{
  "n_layer": 10,
  "d_model": 192,
  "n_experts": 64,
  "experts_per_token": 4,
  "d_expert": 64,
  "d_shared_expert": 128,
  "activation": "geglu",
  "moe_layers": [1, 3, 5, 7, 9],
  "router_score": "softmax",
  "normalize_top_k": true,
  "routed_scale": 1.0,
  "balance_loss": 0.000598,
  "balance_bias": true,
  "init_std_router": 0.00653,
  "lr_router": 0.00135,
  "n_head": 6,
  "n_kv_head": 6,
  "head_dim": 32,
  "vocab_size": 8192,
  "norm": "layernorm",
  "norm_place": "pre",
  "norm_eps": 1e-06,
  "positions": "rope",
  "rope_base": 10000.0,
  "rope_fraction": 1.0,
  "qk_norm": false,
  "attn_scale": 0.177,
  "tie_embeddings": true,
  "parallel_block": false,
  "init": "normal",
  "init_std_qkv": 0.0268,
  "init_std_o": 0.00599,
  "init_std_up": 0.0268,
  "init_std_down": 0.00367,
  "optimizer": "soap_variant",
  "lr": 0.00382,
  "beta1": 0.95,
  "beta2": 0.99,
  "weight_decay": 0.22,
  "lr_head": 0.013,
  "grad_clip": 2.0,
  "warmup_steps": 200,
  "schedule": "wsd",
  "decay_fraction": 0.881,
  "decay_shape": "linear",
  "final_lr_fraction": 0.1,
  "batch_tokens": [131072, 262144, 524288, 1048576],
  "seq_len": 512,
  "doc_mask": false,
  "z_loss": 0.0001,
  "train_tokens": 1028000000,
  "steps": 2766,
  "dataset": "wikipedia_en"
}
Below are experts of layer 7 (counted from 0) of a mixture-of-experts language model. Rows are named router (the router's row for the expert), down (a neuron's output weights, with its number) and show model dimensions 0-95. Each number is 500 + 50 x the weight over its row's rms, rounded and kept within 0 to 999. Numbers have three digits each.
After each expert's rows: "comes before" lists some tokens at least twice as common just after its tokens as in all text. This comes from a sample of Wikipedia text that the model never trained on. Tokens count by the router's weight.

# expert 52
router:535464450488416484459483587444395535562511441475537491416610535550424495417579449542540471516429554435524471467427463548453509543491439492531527461452460413511423536508469533452519495497514505482483460494510493457477507431430540515567573468498544440484551530569524500464542473491526517476
down0:482459504494627529489537497469533523454451563514571411523414427493534566443472525557499438589477345424534466524478542490558535505490509523507422528561575476514509562544457538450518399497563450458555508492526543599461516470577467445507425527502432446474390445495459461420544436522437531394
comes before: " was", " is", "'", ",", " (", " and"

# expert 8
router:533382542583481444482454590485497497464583494471522502510582512515460540542481546528485584483435535507510453573410496526368466421503505505494553545449421565452448556563498525516483588496457502436614569455449447518443483520451469557443448528472519473470567522486533517491485594433521407458
down0:481543459545576487444467466537404524568472524403502588490515526540529494498482616545451448556421361404496567497466468486608583510449482482544466555582525528469519476452473474403578498548564438538516551464524446551483576403538596425551513535521545527475543483486507545507544467477551465483
comes before: " |", ".", "–", ";", ")", ":"

# expert 51
router:489545550499425611469478491428487490404457475467566459407527490564498516443558530510562460455454482495532497478442474564547501514416482477501491537588630511425530420502503516551577439516594519500510467591546543561470610440447497539562418467463585505529496530517457509591443503458464526504
down0:567499409435578563590448482534437481443453462583484545606491498508515486494466490536438540468476422513604523504460514520534461503519410533469437522535453516524529434491429452427553500510564503495528462389500574470504432541520546428552505373462613555469489534561419561583462549521558500428
comes before: " of", "s", ",", " and", " in", " who"

# expert 63
router:572488432549554553503504545483557574513555441495519571518504449537415475468400544468502426545455489457563421505513555524493551528474436530455530507513550393533449565492581471501498572473490434543461593476522576454401561548483530451530485527457497482479471482560484575494498537488478479546
down0:500515533582456491523568546452488471497510531579576481511475548476436527503513524439470508532473466440488559479535481439523505479577502533505498496524528598467458505520432526540374538490459572440513376446521516567546527446516438462432534539448489509489480508615449518444489504491476391493
comes before: " a", " the", " to", " in", " an", " as"

# expert 16
router:500533476436520410391491524467480437542532488479424449490489529588477495429461557452465592494546525564521459613430471472553532538473630523480471476559447474503523514474541504569584525474513499519509529525511430521427511503585524426500433454481514402505586515511523588500484496454575569463
down0:485482473540439505505466475494517470580513482520495465505434512430527489547504499422517574524432480467434405546539599531610505466509477534438521502460453422459509546558509375603472486560435530482519484457533544516441582490517474548544468566471454478466505411561500542491540470494493535479
comes before: ")", ",", "–", " |", ".", "\n"

# expert 54
router:459556577431499524414476439519483469497488496507527522490490517512370510408593468478518529480462472516491602461508519459530547508465537427472476468485579488408466444572459442599568468529616545489485482533560470498600440523488490542560488480501522548567565513502509524505438512496481574424
down0:519430534628539473446546466472510530539365518396510521441422438608462442522540532486464541469517510530545517477581393450462463542477539541458517490573483542445516550501523515450525456508538497505530524541507529451472549480442532527503463524539532453480504504491499582535558646455505455461
comes before: "s", "ing", "ed", "d", " of", "er"

# expert 47
router:532465503547460523486464558507475471510414493494440548394524513533440465374499473629460476547505480567474460448428502540410594471492498446566457541524456547548503552418491549513611534510462566410524545507521424569501462526538494429494564491480527507554517560579529461497586424551451496554
down0:472584460479559531446476475536442427501507523381553572569591532519486475424481500674401485441411537569516488494487552552567527498549515502520478480482496486439502535569592535551556454529503481570520476477450546448387509499559409371518485489472491529464400483496480562498522519498531503474
comes before: ",", " |", " (", " and", " County", "'"

# expert 4
router:571431507527506446507546567490499565525602516575444464511435463422562535558396546544447524489475474567455432542494529529485469446575516535452556463489454585496490500529517519479465560510414443384520566452528500409491542470570498546451538542507531471496558465480464495463484469603577476491
down1:517487450469562497490442486417527437673482483459486494533528510443554467419429454557472573499488445486546493522498493497602402425486416516524506509442433472514512483490453465490550454449552504510467559395504539502387549508576547459526515432595584500429429481476515471473496525543444487477
comes before: " |", ".", "%", "0", "5", "8"

# expert 35
router:360528455522503542542497391448430540488495459521578456452489558616469534515542497487484554433561520455492512499516452570529430530415577457402499463638559573525521519549526527618582443534516549470477552532504500474507491565402448536498506387557593419445599478535427503508409574450403486421
down0:537535585486532498450452504463578547459499473472533571461484546404529493456577560565521492494508569548486513456479606491488487583552470540491447502501524665409396445384550450532390504462574529424451450518440483587509418469514562485535532476498532567500458504433542486420489460548543462463
comes before: " of", "s", ".", " was", " in", " to"

# expert 32
router:588574452421424570506435546546548530439518453511569475466456489472554437478469532513459447555439525564540577490504456601574465469415439510433571382527581468483426598532543527377563483478539542565545541484475448529553496529388511411526416482462518413569469492472576526437424543455484433518
down0:471497531593417491530469468532681457467423504518440492467434434517529483486466525548507603423440525490436477428533462456500423576534432528620457511560531570589503577586498432600489541498530547489491505519526359526503535483482436468420526441507504478443467566462448493535463506400484619468
comes before: "-", "|", ":", " -", "  ", " \""

# expert 7
router:526491451443506487466468558463531439443504461486536457440548513547425472428578482511520453493463410484469527464472468512396576547538570437443572564486467480546442496421492545466536528543499525507563469486485478522461462417434555561469510441482455449520559477482514459540440383580422498512
down0:574486456522534477508526505469528514540479479425488543488479423487487358468452483521526535515486545519624508611603501564460589482525508553504542519467530603567441410483486481439506600599486504449488510501627463426501444487523526515417542392513510436487496536427457560538461502443464518506
comes before: ",", " |", " (", " –", "'", "e"